{
  "n_layer": 12,
  "d_model": 192,
  "n_experts": 128,
  "experts_per_token": 4,
  "d_expert": 80,
  "d_shared_expert": 0,
  "activation": "swiglu",
  "moe_layers": [4, 5, 6, 7, 8, 9, 10, 11],
  "router_score": "softmax",
  "normalize_top_k": false,
  "routed_scale": 5.66,
  "balance_loss": 0.012,
  "balance_bias": false,
  "init_std_router": 0.0152,
  "lr_router": 0.00492,
  "vocab_size": 8192,
  "norm": "rmsnorm",
  "norm_eps": 1e-05,
  "tie_embeddings": false,
  "optimizer": "muon_hyperball",
  "lr": 0.00851,
  "beta1": 0.95,
  "batch_tokens": 131072,
  "seq_len": 1024,
  "train_tokens": 523400000,
  "steps": 3994,
  "dataset": "wikipedia_en"
}
Below are experts of layer 9 (counted from 0) of a mixture-of-experts language model. Rows are named router (the router's row for the expert), gate (a neuron's input weights, with its number), up (a neuron's input weights, with its number), down (a neuron's output weights, with its number) and show model dimensions 0-191. Each number is 500 + 40 x the weight over its row's rms, rounded and kept within 0 to 999. Numbers have three digits each.
Before each expert's rows: "raises" lists some tokens whose logits its average output raises strongly, later layers aside; "comes after" lists some tokens at least twice as common just before its tokens as in all text. This comes from a sample of Wikipedia text that the model never trained on. Tokens count by the router's weight.

# expert 40
raises: "ave", "at", "ur", "im", "ept", "."
comes after: " |", " (", "\n", "-", "°", " \""
router:556521484481513466532482517496502445438538546493511534482557506492492513515462512485513510529495519514430533464508473498557493472466572459443506407537476546527539492545510476514418462503558488575568529574547420497493544477537526525473500465512572568525508496497536477494494521550443550525485431464520485414441509495494452458544448496554419463558479527562487491518505461558572526535504500447517497497440542512429533548555454423543480482438524528495490572559465424558521533503510560548552511472411456495491502532477503556524477527546499523511574525503428559579553503555464530521
gate0:565590495505503490469473456504562530462474545506538501528441510493556510511486482510506569537510452449533499508466548518465481505457500495459502534585442590562537439569491513462504466490480580416457494573500537448469540537464475555474541480476445463453483483387525436403514478525560481430480467461490586590486523521554552518523524515502506490542515455471486507444489437521385531471462483545465519498506525493505449474524408476497556481515579537487491572491472578441525412517493522461509498523485526519469468487431498475476474474538491506535516453507538497521481466527487500487
up0:587508539492504491525560507458506561480505529520534492449410512563542523434505486481576518541480491463516479478431555543527523474409577513479578596509484572501464481513525441469518568486419510510501535539530521488483505513516466514512498501524459492484435501543536498513520460554472460395473501496517558492463459510609511438525588486422532441492519533532469506502445472531528543467555484553385524528457502439489514507476510553473493426489508511493484505490484560511439476486504486485493519430547463529436420461498523477503482501498442541518506559535504556462544482464421517552
down0:525490563505534552535431550546415487467547536525567492509565427493437561529472490460513545444549476476538506524520488502509440467553464548494474476507526551432558474465512487555527499493453464561474508497500523531471393427456526525525490413437485427541497466521552554485529530371537471540541510518581514437518512533524470452533561481556547505458441504475517459479501499411460481583496503523507557503480484490516469521562462477483435481571490451536475506504532475474542515484459537483468473507579494511506502631518462480515485459457484491535544508517502541505467504489551503493
gate1:489481489462484501473460512527549471463544476494446483424548579513523503579486546483509503503563577495511435591553432470488492553468535475607403486459472524497556533491535442528540456518455457517520469488510470523538446498458473466454473499567498517555504476538545465553480503428490422529523560459543450523492531454534485467474529439559449476483457533479501572524519515559474468493522497521479543522507466550521519448488526533500525511512490503479545493457486464531498442431475493475420481539466483471552423506626519491517492516572429438536466409500521457449574513524475490512
up1:559462495513484470557529496479530497536470511455455501546486486464434486488456449517490478554511482484508522470494482524491534521532491486536429421529535437498556499528563482480501490561458517522528529480540481524540444446537440491496534503480437552549445527552535476480527499620470483547429555511448503515472484561498577429589452426456496554448412539542565490523421495564529535477557440511586533530449499482578547484548501413520508439408481467490490488519424485514529470494496513449480544530444596507519477505540483494455506494446443502531482514479528487498540552496533504481
down1:483570531472490541523428522516480478430517560517499481503503382498480527496449468538583561498525578545466481513499483529467496489510521516495482508391452508536480488470523463460486532433574500550537476455451565507485457541484497531555501562578507508502458415507438443496480472465549495494498460486461565534530505506508418487469480559448511500438520566470467466508513501528549504517502507509454527472486514558524464564547538480489488482520459471458482476487479493534551535456450525491512500556506474545518528536560467632482514449509492414493473441435498499493428565456390576496
gate2:556469463492442474484455477598543501476463495523560479557507489492474491472518486524498477518542579456494392457488479477451563494457560505461465445514529547469531514512478515513475537428427504502486543526540468504490525540472466440491542513510559510445595533492468431541485516508459405522558513441519477544514518432560521564531536517390463489483512485433493474544471484565526489407443504407538496499478539505505556559607486530548450560535487490495517483494536468523427538448472472527520465509455497551471517475520499481496457471493487429585542514512525442561489461495497503499
up2:488451463522474551457546457368459502453497460532516493485448463424506475491599544529581492500529580465495540472548441494571567534494509495546531497501524466541556528488496482543490462502442526430512494442491491531553519513375554524530491528451423411477529473439488479465515542492511491529470514525486601460540472458494421524477482441472473510526496506511464432555504503529556509501556498465470461435534502509484528464525432463460529471505387499485546519486457501532548503485554493553530504453526567475486513509510566504497533558488526516483485557515539439541531565506496496466
down2:479550466473546485513430504473570558501488476501514464617477507518466456511506458526504604512512467469524531454445493447453515504456511579533573522501518489507561579501499482439437423538569467483559509564503456454464558499513558469463511489427528461497526538447578389447475521448490470504476548474483487499542552473404507522474463531518529464488465461518526496441520583534537510466525520443501474544482540502474508473512458504541447438532555494525483505516449493587506531511524557439499553534476528480447505501503530490403468516496532500524486439441578500521476476557508546480
gate3:496570516460537480470496501569543564474469534518459549480459469493467540526453446440579573488539511500526462495504455450481562492456518539482488520423446471499549414528579520520477470460468430600543573417446432518469471466507458546509428541526507518514555560506525520435477434470528483471477531544480578501509505534452479473530471476527542515518405460445458468554546471464485576504482486474513552508485528426539483503503551462484471505531575487485572439497487470453527547501473574531492475479456463462518536450559461496481547532472498512523482495511537436541526469530542454458
up3:533521463442571557510480498473530544417505493503481517435472515524478475496501555511514535506581606511450526543479507500489462479571550501520584501481455518553482445489545567525534460488481492490546478519495484549493439494448499501483457478429502542458552483565529513450407479485471519455423471543486550523467542506483601459478458488515456478517457547485459503524508514432518504556495401514501482506582486466503452584498539485464456474493516535453525513442537499495505568529460477488515589534579477513533522494568492489394457494543512509487542402449436421502486503548486516505
down3:491547530541422406528466504476541464553497517499495525582450562380451557464528523481546516549488528449472556492449457514560497437481580450486499490479529453494572621533602581497491496476503516437509520455525463496535509462513532513498494493478417529548486500582466458430501493444477464513575492517513493469530552481483552462505503560421474528485454468509526520500409548449460475499570502489492498505530507492490519503468551506426513536486529477526479502545467541534458459497498474513475449482539567467499515451551447520480511486484463512582482532436442561525512502505453471530
gate4:515471469506507517465495514459487479610579500407538545488548499445483493517504473494542527438483535501523481427523536391552432528544486507515490503491427492534487532536477530485524515491488487469489454445504537543499435472540538509379499519542496511510481551516513514448612463565529409497516538483574470503488457454487446530473486476525537557492532450481517498529424541521558504543456481520459558513525489506538465449484460569511526472468464489450570596506473584511458516483495417457451499564546468443544550494536573487476449495542509487479517503452442472570477501470509479491
up4:562472484516476461457512499516481557536464498472536475443528532528523481512453505525528417495522476558449444466458470456520463496516529470557568547509472472558483530518532499461529529480443401471495452462503527579529487496502554571420483494572560465522493520552447506488517540514496467531507457477544464500488481512547442518483475565464494467455540487553547532552500469555548522493483456521440499548547435533441512475512532480521569525422436505454512566520458523517414453464497396411504550483494505522563465527541598445537526476551535534500486500466465451562465532519533533407
down4:481489465537515439448453491499581472507472517485533491462489539478555535551470532584523525475510480516559498481473504538470424518504493589524491605602479471467480485463452556485531473517537508455467491475480501523542497519444467639517447537519485479497465549521511531498536517414538493470507570451417468565493473538506428504472520444449648480479542502426489423513492483422484562539505501521484546502513519533560499500484519511474472549473385527509488460468521537496538468506569534482465496479574496529473471474526472428524431499500465473500495497496516532522489448511504448497
gate5:472446501456552501441558561469546530458587504544472485555511510561432487524500549472505493535462479424498425544500546513510462493489473441563498479502514510518542477495542466500464482470538461501436469474485489494513463505475521562446481498525558481530506586487541572524455497480486459525539516449595472484551546535543583432584492481440464461547445510454504540528515567589520535515524505466469533538468582458499499443517488492523497496502526459505436496520432540556491454508484547425472480522512447445416463424488456522493494473555528486464487420471499520520511544619524470532
up5:508499557546554448529406464517544473509443452470462434485533515492485457488459525547475477410531432451501537494531467533531504544470456577496523538500472491509520496519493532576522498467436500459604547529547497541520534458541476430489493448489418578490553475523554541497471456468501473502514494497447517458453572548470467552483572463453496511445471518483443535468456541422507535491545479547493444459539473571505578490532455502550494528582494514503457526509565533490455498583480436539511542478507463527558436464496548495534473604497489450516456558486513507477505535461511497442
down5:488530488572526501435489479556473477472456480538487411495494514496558579486470554503445550559461460544436512514520550473453557489513574554551469479452493535518465524556480520466496460416425570524528489455462524495473419505531515450434541467452484535479479489551499504528526577516524455549439543455476570491476541440519508503440463435594461493550428435516456501475511534522473433519470431537491618499551550477536515490486434510517521468509534485516439473501536503441503460470468484522505546522542442508538545476522453516497538575497514471443552500481533555493480473517507566502
gate6:473494558465469513523496477472533512480565530430470508516516487438469531486522467457489470390495546467427445522477499580451573554468396460508495471511496499516514492483473468457496545500553498526470499589521492499497510510493479587524541521520540507473571618546456527504495503446543534445464461417543499500460482490500491485527435440508492525506442479472574519454506515481479478469553516609522484498567496472484518429477499495507499505462493561514522504526512443600585560468477486465462485525457471555507487526520474588422463478522462454575459558441502541542522503543546477540
up6:433549577540508569527530514463529501466563509433460485478523487450426555467499470544458450466502549498454452502474496562450472515498426456511448464516514472449458477481505518465466500480629503532540473522475512472444564520488528577530510539517529489470526616540509528519452556436543543493430500454540531513471467454569583444455517472420515474464454480495478533422509499486437446490507472563559487527526481549522516482551523515509535481537455525464450514540506436566532477521496488493503470454493456493533494494442473568522506484533485499551410492473573544566529549532517530534
down6:511484490540501543477487483475515473493507581531471517501477462516451515582558551499498483506512393490520457500567468522479516526487519492464464554558553413520564382511597529459502486493484485484538474570505580476492532530520461481484568546548523473531524471505489467502549501530473603546565469521458490447461485482508487414450460560491520444564482487521516466461467443475455518459499461543481448492423516482493549545480486418566475479516496485536535540482470478516478543487487473569499556515483455410457487565476491504574509523545525483479470515456443540460595413490468539504

# expert 22
raises: ":", " however", "s", "?", " |", " also"
comes after: "-", "|", " •", " a", " Time", " Conservation"
router:516537485477492490538511474480537437518588493483492563520515504491478518539494467457535502474460403463520522503575537485510551582430566508477545452552492433506544485598511446567506517510504539513455524557525500494531455517571575490511476480503547448486516536466483429518525448475532501533524564467544534473529481427482470548534440474461481502474466498482542443503527420452559465469488509476517469488481542473507519475491550470548465446476487473524519405527521470553484480513480537507475430429522518479510546480549496544434549503484490471621467524451486573532384517491589449465
gate0:542551473559481487514478510548477511513604539506508524489506502474521560425473510469462491529408447501506477440484496498534515480490452506536528457446516510570467509439509508513456478536482501542490413519503487421526512444542478543443500535585445509536505475452580488533593443596591410537463472517472433532511563494504519532530470511531565495509514444576530506531548452500472466491474513560486530483515490465493444434457404528469489558477519479498600453492436485552490477518539540502468477512540429539493528569523489515459507491481521475497529455606492494512519467441493489476
up0:485541557526459571499427527523580497580489546494609512421455507574542494536420450529543509579527465503467463494584506480497433563564506487495438455505531521520507496464549492508488500496472472521474518403546574501449476536498595569458479468487480520495488497481509493493515469475559520551494436436501531436495483472494532436478433513435499509528458474605468503475539509505569523438531490581540473477438484493524496455472538536455492501460458479528522505468468454505527582452514504471474541491458484463514477446532459442502538441517522534488496470547490425450501545531538499466
down0:509516525492478499517405533520542462534507530412536524531414495529555521573510455513467521489545446484439490537524545570455559446414498489509438468432535586481492522518423546538493537527455547570421470525478468470483516487530508508441402432539538487475504491450520485470447502437540516488497465490522473465446484484523437544421524505467535525484529446593525498540540552487462591506513504463488563552458495438447547576615540513472522492483495504500508495490515517522451537525448508503540496467515538501527457572439489467585502481516552481494512469566490511516509524504514502475
gate1:550476500496495516413499520536489515490544476540509496524472456514483503424537566488502543500502450490446492422580435570586453540541560524479523578522453500501511469427520538494565534554570485502436533501490493477507454570559505560526529406496460558551456487488448476515465435491533442436521455454544430500526508488473508474471457467555521496491496553426416498468522467451552503474471504553468533583452503464574467509524434429522525541482532484535513497501546512531463578511558435462499454456473482470521552472468538488479510533511544537500484542544506495530421489489508558560
up1:524459507505568453493486539468433502488511535524591566479470491442453393502556532572483545533527509490461520519476481508544489499534525474521481545487410487536526489534494523487479464480490471513551460564424548553479530436500552499463424477533484434503532537538496472523453507467549485592537472570463554504507466515433506500492515469477479559439499497517522484506528496491476503488553459530529539487493485525469468557529442487454468565582532501461548492549501506489595451487471503453508462579414466429546511527530456445562425514397541431506566512481488559473467482469550488546
down1:517501506467624510436442508531537521499526461502403465547460515548525487503502513472470440537510411461525534473441526504473556496478491532565496478512525492486432565513551435463587570499479491440481526450459547505524460535500477476530429468449480475493452487516538511503482472493483489542477494467487487560450551498518420524514532538497446522489529459471510525532614483452458530536524550440484505508515539522493545466517570517427482402596485439543514456459582551517458482529502533526496486538538512521469496535484458542499517455447470527503427444472496509518447529579490404534
gate2:508441464537492488544497527485511515517541524503540476512417477518511548494526394551483525416497472562497519499466384520468536511441489527422476434477488514534520509530583445557489478535417570431516552467485530497469561414455553514522499526566431466497518508433540535493559556509523449432453543530544492538525503459546509513542487543508566522563420450500495479491439478510505436487442446457490541543470526548507481522517566464556477523531565477517517485443500471524504492494568489529552522525503541501489513523504528419478478460563521484446445497547508508485494449441557472563
up2:482493491534487437515518470468531480476505436506519481536527556434493470445395554496527500574554560464520468481524482506579488514485557506524415539526501498486500528457498469496528553433598492465463492534535490459541419436547487477457545496498500503475501480455483435509481514520478469481532547407451465426507475514505472586462538434506442461436513579437555406551499520467436528452531540451473490483505481586492522530464460523422503418501468473514509474529524533523504534473566521514498529561511510551573539521521484479521545547442505444581538512511506533535543560511489466466
down2:472466468493534509539430418552452474492449481518504495451529506457450557473507486503463478497528519455463508529513468494464506537549521466539524569494574532505553457460483474469519536426494481527495489483518541517473497530541476506449471526468477528497432467555477549570547554501478493500579457484513580443449556525511508556472451541488427522456609527549535464484563511637518528576480558514526476487479474464487541445489461562476564485515462533503425437564471477469465435509470412474474535515531460509531456516451467527522549450496524522479483483523460514457499591456419489559
gate3:435437544515505564536462568485521412534539559485514450527506498511583549534478496501496501590499577524476395473481506490460447487509514514520478538546506472562487456537516515498521531419492458414581525418431495561460478527533546443485549471556421526498473513477522490483519551470536475402551534600469460538450507475543484413530505485506478487505486497490497460481544499388481503473501522512497473471537460499591463530549439506578505520501462482497464502527548488465503537495504542438539508544475534486501418409500518492529534455514490527527436506501469469510519472476509518549
up3:531459517519550470509510492464563376512537524446442550568489535507523472544512522546501505486522520482505367506478514566461475495525510529568425544508445504570488519557557570528516549496535521464494527501516453588486467537516502448442461505487509521460526473430504484494511529442477566448494508506476534473499546507530470503519483549549533491492495502525435462463555493424448473549428510520521508486509460491521490566514421569589518405523477538432496487478575478451488486473485408527509529567488437514512490458537506523509528439509425549536467474475500488500452397492468504511
down3:493396489504443513502542503459460543448539475540463496518482442534440536439470486522466523562517490474471405469526486572454530539544518482485512555529537507436555518461602516500500571432455506437542518482497441520555511533578499483440476545504459528554537524463480516498511544458564492501472562506515566478512555470519568524443450506543538515463541500554484511469411480432509452478464514495539432526511474528465495530447492501438478427549452523566445491539586490511536514495467475545529534439524509501489468485600533498479517469503498466528437466482498556596494486484441450526
gate4:457442482523435565534544538517550495484484518462486516540499476467536479464451519520526417546530452530439531545456469506542513502474517472500600498495474498441485498489532482529526487553489473484494490543513489529559533510535494575501470491518531484453507541517565488449444547537440465575388524468478580482540451445491522566565519480602551493493472516461448440431512481554537518531489491486513563509504465420500535465542422540512453532549471458503507507509452467502463516484534442500484512589483394481420489531540483496476493536431507512495519531443408509540465553436581494498
up4:488504490480482548461488504494501540534472477538529568482459505521514489440507466536502496455455580510522448456401556518512457502538455563463510436570478514522571555464486478504475531488572473489542543519525544436535496389524526447458461405508530522488507479510489502463500562493457469559402449508548467434442495499461528537468540483487528488537475430478571489500487508522533547510565464455549436487484513506481515589489469459423546563431406447543552483472445537529508496563539479530588518502543567542564496490456507498479467480519544475500526558509471500547522500481439536517
down4:549458495404481479470485495426456517511461482508482499554465539557419518513491548495476496476493530512464461490486440442515480458525498410567590492495506468415510479493533458474464514473523423492518450551531445476539534550607500549480546512530529461526536482488487530508544539505560465528513504485568497510493547466487543498513437552525511452478556542539449472497512545501557402475516512561482450427605561502537526506471435555480560525463482549450496493558470518434477574480480438496493482471479554443491504562543462525503494579508534551494442563462470471519470454466520458483
gate5:450572450485476589497560503512511459493487416435475521483515446513430473464509475449528484473467460513523490561533500552518504460543498496496518542571454505446511427509500546447477499492492426536530491490549519509450515474496557511524489462569514411470408486526530546555415469489495498472564435504552492453567592525515522482484497489566456530536478501526463539560480504540487532538511487462502510508516511531508498534486523500600476503541429464430582489502497532523536478475498499573519494429509538549498478442478435449528466513380493461535541606467528482536435492516539465466
up5:498485453484492501526537506464488537497479462497537484503454547483522577548447507522483479414557580525390540453475605458519470477466467474497518536456486532438544513516527461472540438513405484515418502592502482481498496488479533474499536589464477504480631539465493473473461556504558521467450515455505494523521491529517484530472523474566537465463515527493488446508470500402530485394552442573547452467502511494471542523496526500515513514503536503495526556590490533446464541423466550501460529496470599528475518537511483506486474494510457462473591543507470556475494527486470490460
down5:518483521523496510513516490544398506495500589566486478573521430523498452483512487501515466528522466469461510483480504529527490533492600515544504418531464503479472494536486545535518499491530530618458493484455478340530517487488514508499504526567465480511500499527549590506453481559552503580597447500514453556484454445548437455482517423531554440500518504505496529494501472482459545444493518487471474552442547498518494532495439491547445562451466516512478432515483495557512511479506487539554500492565543504486522498501480418531580532451500399501527562499463471488456533498500465443
gate6:507486434480563572591527503427503525465482528490537495476499439440531514504455507509483515489477455515492463533534466505511482489553538445480544525489578578485509577516487525497402539505566487506483568516564592479485467492442469512464578552491560513538458579518434457475459491502510523521497504445470532485471491524481545450488553522456486473518536502424511458453495591490481481487528567518513551530525556515445495557451416483497472476441483474422535534533482455512566479453490619553486458528549521427446501534453573459504529509516493487466446510521546457517462456491463490454
up6:430535497566475446507513538488461542481488440481414492514473530497560542456497512489452556489505513558507519424462531516469449545434519513538469503571493533463454526484450485486484553496494501451446549518390496514473501440589504399536487540479530461497479451538547424512561496465503554431461500530532463510489514463504503488531451535519506557583464490544511504593491454481559468469493474456533507548517472531538518544463575441534514497535480481557535513448523534564477508424510458517489554530560493539397522523485583515527499486533441489388492465501487471536525533456514550503
down6:450473486514491515455458578420521546528537486503415550459490464471535525524441476524516554441508480513510545506521623518503555465520522459560540475492521457557514462492521514551521508525483495470381512536414533503457486502464565507514426489501475551523486547440510455465460487472440410508545555458568507545502516556493535508497543529447514592503504493547548521425468509526463505506531481587440513544489516518507496493528509502481530499420475517472557540533448511532512536474468535485545498497493451570451433468391518443470498470482507533541501467453531542508508488415426454502

# expert 90
raises: ";", ".", " from", ",", " on", " after"
comes after: " the", " The", "The", " a", " this", " new"
router:516446442494520434540480481488516494485584528534518519436548568512457516460469477487514465547464436454465499451559529444522532556561499487510522506512452499498453539565518558522477519525531507445484493550479499526583512508502526479533454481518574428492466492457495488507522463454528467513495558475520493475558503473490489498530518486472505480462554556493560492603409516440541442465458424492535521447497452484587474527483509477487487470538540524493512422539521463581506549556509440550479426518516508467555456495558517571470517518508503520645475491455510529394455539529571478515
gate0:444485467502547529491523544462498581506503551551531462514465487501526463511554480608535589466470493448475501449520555504513506518538457447525520472552482537521514479474483540492560572535496497453475481494525464453525531463487451478470514549495474486448466568501538484493468597497486585460499534514558424567448554406485587510488594514440480548484489513518520503476534456568517458538505543442450477525574541518500511484473495494520428496533479534474467482528521446495456452446470553507511487537452488533590485482473488498486437496534526517509462537506515425553486353470502547451
up0:459515557492552407526525554586511526539495500457537490450433480510503509445501493518542527537477470523526455514519579501522576499511480528479514532560539486488502477385498502500483508459457455449482418513485506521523502464559517514473508381458527527483499508546485452403500526503495522469423548576440501505481504454477539508551556568429517537520464485535503558429538500561507446472541464509457529561572498480449590480491399462493595513488490523503503433494509481495411514504464526465586531517473505457518551527449513511503514536544526454479493579487515500476442502505509552495
down0:472450541521477536513553591528468572494450461563569537469540502498481544432522465496470479450459475491487510506499500431514498580521423465546539483530486487459534448558536549540570479511540523535542543490448483458438493494567514561521438531511504419435497456559526481524448441543554576483470446471516489515499473456501492449499557496527530513513472577497550524506496496469478431476499527438471479508531589538445426559457482541527510465514491442484537529464504498459498455483418529525480438503465443432508509500479453492492469527456518493544524536500422499552448503497502539635
gate1:547522425519505549492523426532516535447502481445476539532490537492537534508509473566494483497594527469481482450415487538426477528447527565425506461481514541463547554546541408525495516527506467493462449547509462456498495519471482454524480490490432506521522593474505477500459582514498496562488515500465511465496495469494492550501488481613472539538430537510512573516598497594526480488541384461542549504555517488485463495484465450529559532505502518516485468436548454552471473502564494497480454529543472489411541457546482477430437476474538496487540441515468449509495489508537427494
up1:511520529523546481473501603497524499533482476482520531449458498500470382491528499514508486484432503541490576560519476435539518475603450455572490510499506435471443487524477555443467519555543573481495530494481539532426525503534496480487509489497526476464431469522576528533447490493489517419496441486517456518522469469482476489532482525405500453500530558510500421486452458520478495467478615483536481476539543448494558490484482579453543505471492533583496500564504525401485483459429463509510504537427545544561429521415468455498514487514474495526428503508492550500500538506538567521
down1:481479552547462509565517553422468545467523486558506495428433572523499582530499512460521537483440493528427520571535519453487525554512470423545560490456528442546486502416538506477490593507483518499448419556545479579538512461527435491498469541482524527499512455477473468455453457563522443505469494560539592461544524536537571567525469541484508496516526484520439521529495492530521497441485513461494503525465480443492470505485503557526521490541517511525516545475483547467505438463501508575448433448467512570484472533550452495467511498450455541496520477483575549508471556383471482510
gate2:526532531539409534571551482535519540451546477515509415529586440519499521451440486544460502494514584446502595520522480546490554457496485484499478507531464558516581457508441463480569466573583523443404521515456432526430500477451457496544536540510514515459544537531489488470450457518488484448450557485497503449561561467513474559514566507454502562495482499469446526475544496500561505541506522558527528513477475503530478505478495484463560521503509490488526487581501534449482448519437448544500498443525494500511504490534572463507456450463515437589479479480497444521434471475479423522
up2:465493587456600514562474490513520525527493544491453516541510505491573494583413517517511490524523531462508515470487491526523490495452538497509420455494490517498528494506488541508471483521560475437519521429507525569479494400463444528584560440521542466446529441515452525526546550564512360495530526492521521484549448466459471573546554505461515533511482492429509478491447513495459499463480483498490467478444445526552531475520491458420427512504479491515429486500511492542509444512420473494501525476455486480543431529555488460505486507486500460595535493564497587528566489475555440544
down2:435464527527498533491466451515536519472490490546498448548485427524473438451390464556464461448536538605492530567538474541503531502512421489507518477539435465513497528468497508495449478567546511552589502498515514511435494473563509456532523520518502565527498510531460466589469611505527563500581571490492487553472489468482443472557481538470512538497508437469458509463534493489457502553472415456470544480486505517529474475486532540508531451508510453467479460571462551424527481536472514491527379516497548555453536526520498479446546523554441533472508493515520491490509538433446531457
gate3:518474546475483467518530508486459406544528528451599550473445489481467491382534478449525468468518545451460538528490529501454423428465531562442434496511517437616479458504602537491579549493521479484568492472561473427510469479588490501501474495488522485492513536540545448542493459494527537507481542453509506513394477450511501520478530535500499477521493449454521565534514461520469469531511488494521523435507585539447540504440500418517521522558591537541500458574483480470526513507538527433457493492501438520497518504523522502523514489506459488504486500477463429475455449467478517559
up3:495457533551527472498551465439492486523478521449526500566455576490460503471536507515564417472552544460527511413502542525504483502438498525459532389511549560528558467483511507482569465558526475513546525460513466407508469459533454486549521550449474528450469533484520521443514525514488500483510518488541514574418516420453541516503612453468486517514491556435552468601473568583481473439480456444525469493462507485519505557469501427534498499502454536546511504526541466477475506449524483478463507398487436525453475518505546578485478470450503503504480522557469525487496503503529481574
down3:553532528463494525516567501459512399596463490543545490477557544506541432410498511503516493460471468512428476545479507498536568483499534532472476446561496577548476546507549495493516494540551433476550578448505559515599528458450529534496496529505469463557509544628493431426486487466524453521458517505504462472491453503479473515535516455468452577428509510415551529507529484508477483531505480523557420444532444479523425541451543468443482507501508465511460542517465502521478524418512533554512535566484468521499502505467549493510483474504508460519493544544485445450504522512505491414
gate4:537493534444459515511559519505532511500481490463551483459522496482501476523472477444502499579512442493516536468470479478559472480440559510464505470442455552548551461488440485421495539440481577556549540596505479541515460477580478548522455417456492547532530505482565555498515448494572529489524453607488430476481519464481529469520520532509459446541503506526477505521479505491522537512484441467508569490440434482498468506482521488494495475457406501540467532449495553448477563475430613486442544556537507544491545504442577537553522474551440465484525495510465514509406521563511487505
up4:468498510494431464460468535551494490540574430447477486546509500426493428447545531501517470412466534543492560545460465508563499491468464528456514454388539462472515564503417464495512487490550516483577486472494491480480461606503571492435506484484591552472406451555501508534553490472521553500434560488542533390572522489586500475538447480455488505457503417440497497530532513480462440527478485485484525475479565494519493598516513523536521496496501508541517507460499523558547526592514506497480521514529517467533497527547493448465518509488515472456553516469466450529498511466525490519
down4:515474531577520509569449535546498499527538421553503522458475418496482493487469516570477478519484550449452524522486479469453439568500452427482483474455540525547449485524453484478495447526517472462543405506577500572509498433473582539455522561575495435472431484595493536537453565508486563533483494463490413471528497488522499512477465533489572508530475517491553552482482463459484431510556476523505593501515475536467425470512502499538480503511527516473410473496579479474541499502424549503514517495535477503476498468525447428580536499458458474492522528541542558542460467452526466489
gate5:517474543567488593569546451433550501483531452454489575503388555507499568470446434443443540514519509490550527443502450524511481494458421575467505513445463508528544506499534494488451447470498528535497548471461520524508549428485538533529475494530443512505541501565520570549553465533508540486440453503493600463464547472482462487484473571478544474508487513477506540471564504504540498517461455468555555504461573503480526544492507484550587556462469502449580532516520492543494475508474428496527462505468501479521509480509532509537493428550470466433492576507517486524468496486409526422
up5:497518494444470503505426515568500521456446556441518438446509417508534454514500586613454427475556559504460487478537479460484605516465516494521554517605502476464461543514454474525540477483471461525484538537512512508537458485560523557469471419440423478481539475453473499440443536478547432550514501588495502465585465514521549444507450453519472482516553546535531494486500516504454456500528510486449478541610444464483493549538518482452529462534515477525550461466521467491518493467505527531515501468566496470434482539501503505519543504536499574517569447496475554474519501558522493500
down5:527508452526545500552526559426510466488530486502432457473484542485494441415493529546437499552558367568511472497481469518526520524401506513452500490506554576595529527460506518519528538471515415420469534488510514482445455565453484513505504516482457535487482566490482512438477544520554495519516472496490452496492451456522473473508534457528459424397532496545510437533434548506580484472576460535460503430432496515483506508510434478508467549479552489547558457482524555500471511526527457523511499517474567554478563528477502476470512562489495507504458482513491497477501453515559543594
gate6:506512564493523589609522537537525476523465559426514403474512562580483525531472436500508482526533497500506519523530474472470538471499516449458389519454569603415481541449480538533515521455485443447514490475447503439530512583513493507456540509515491527525536497517556508532473502479498468546460523488538553459453492491487552481438474473541500477457439465465494556519488492503530508549469570534537510430460559491443457506518578443534519516519431489448388460478509515473505490517470473527459518454502493549524475469426560471442503488574512491484501560476509553462493552558490497472
up6:473452484542452493471505484463611491535490516459532499529466490523464487465517511519467554510522513535506535488496532565515477530520529571446512438514500493493512559543447501475484485507510507556467551581521552593495486440531512477502515567495489520495448543487477508514514452534533537542514510465502524508452470482469421524559520595505524533446617460554477454515548542528403464473417510479495510490470553527494490514541490531480468559487476478429508480490484478387465515436573557485461456448517531555429562412491506471452492420499459479502488491588514462492419420491518500552
down6:488460473499412461467503543478448505491507539507567559456436491544485484530498555547485487511513528458478486492356483528564543453509576531546465556462498571514548500540531509520546469567507470452527459472437575553531411518510501523474517453483439595547424446460477483546529495513463438557436465469479470484453510521545528418466488534540590576556515506477505499468485500458527503502542561516518523486456484521505524498544494487468441399466529584518535510541473440433533489488506537469493535560553493478442531462491491534518534563475482527481503483496474454484497530521514458539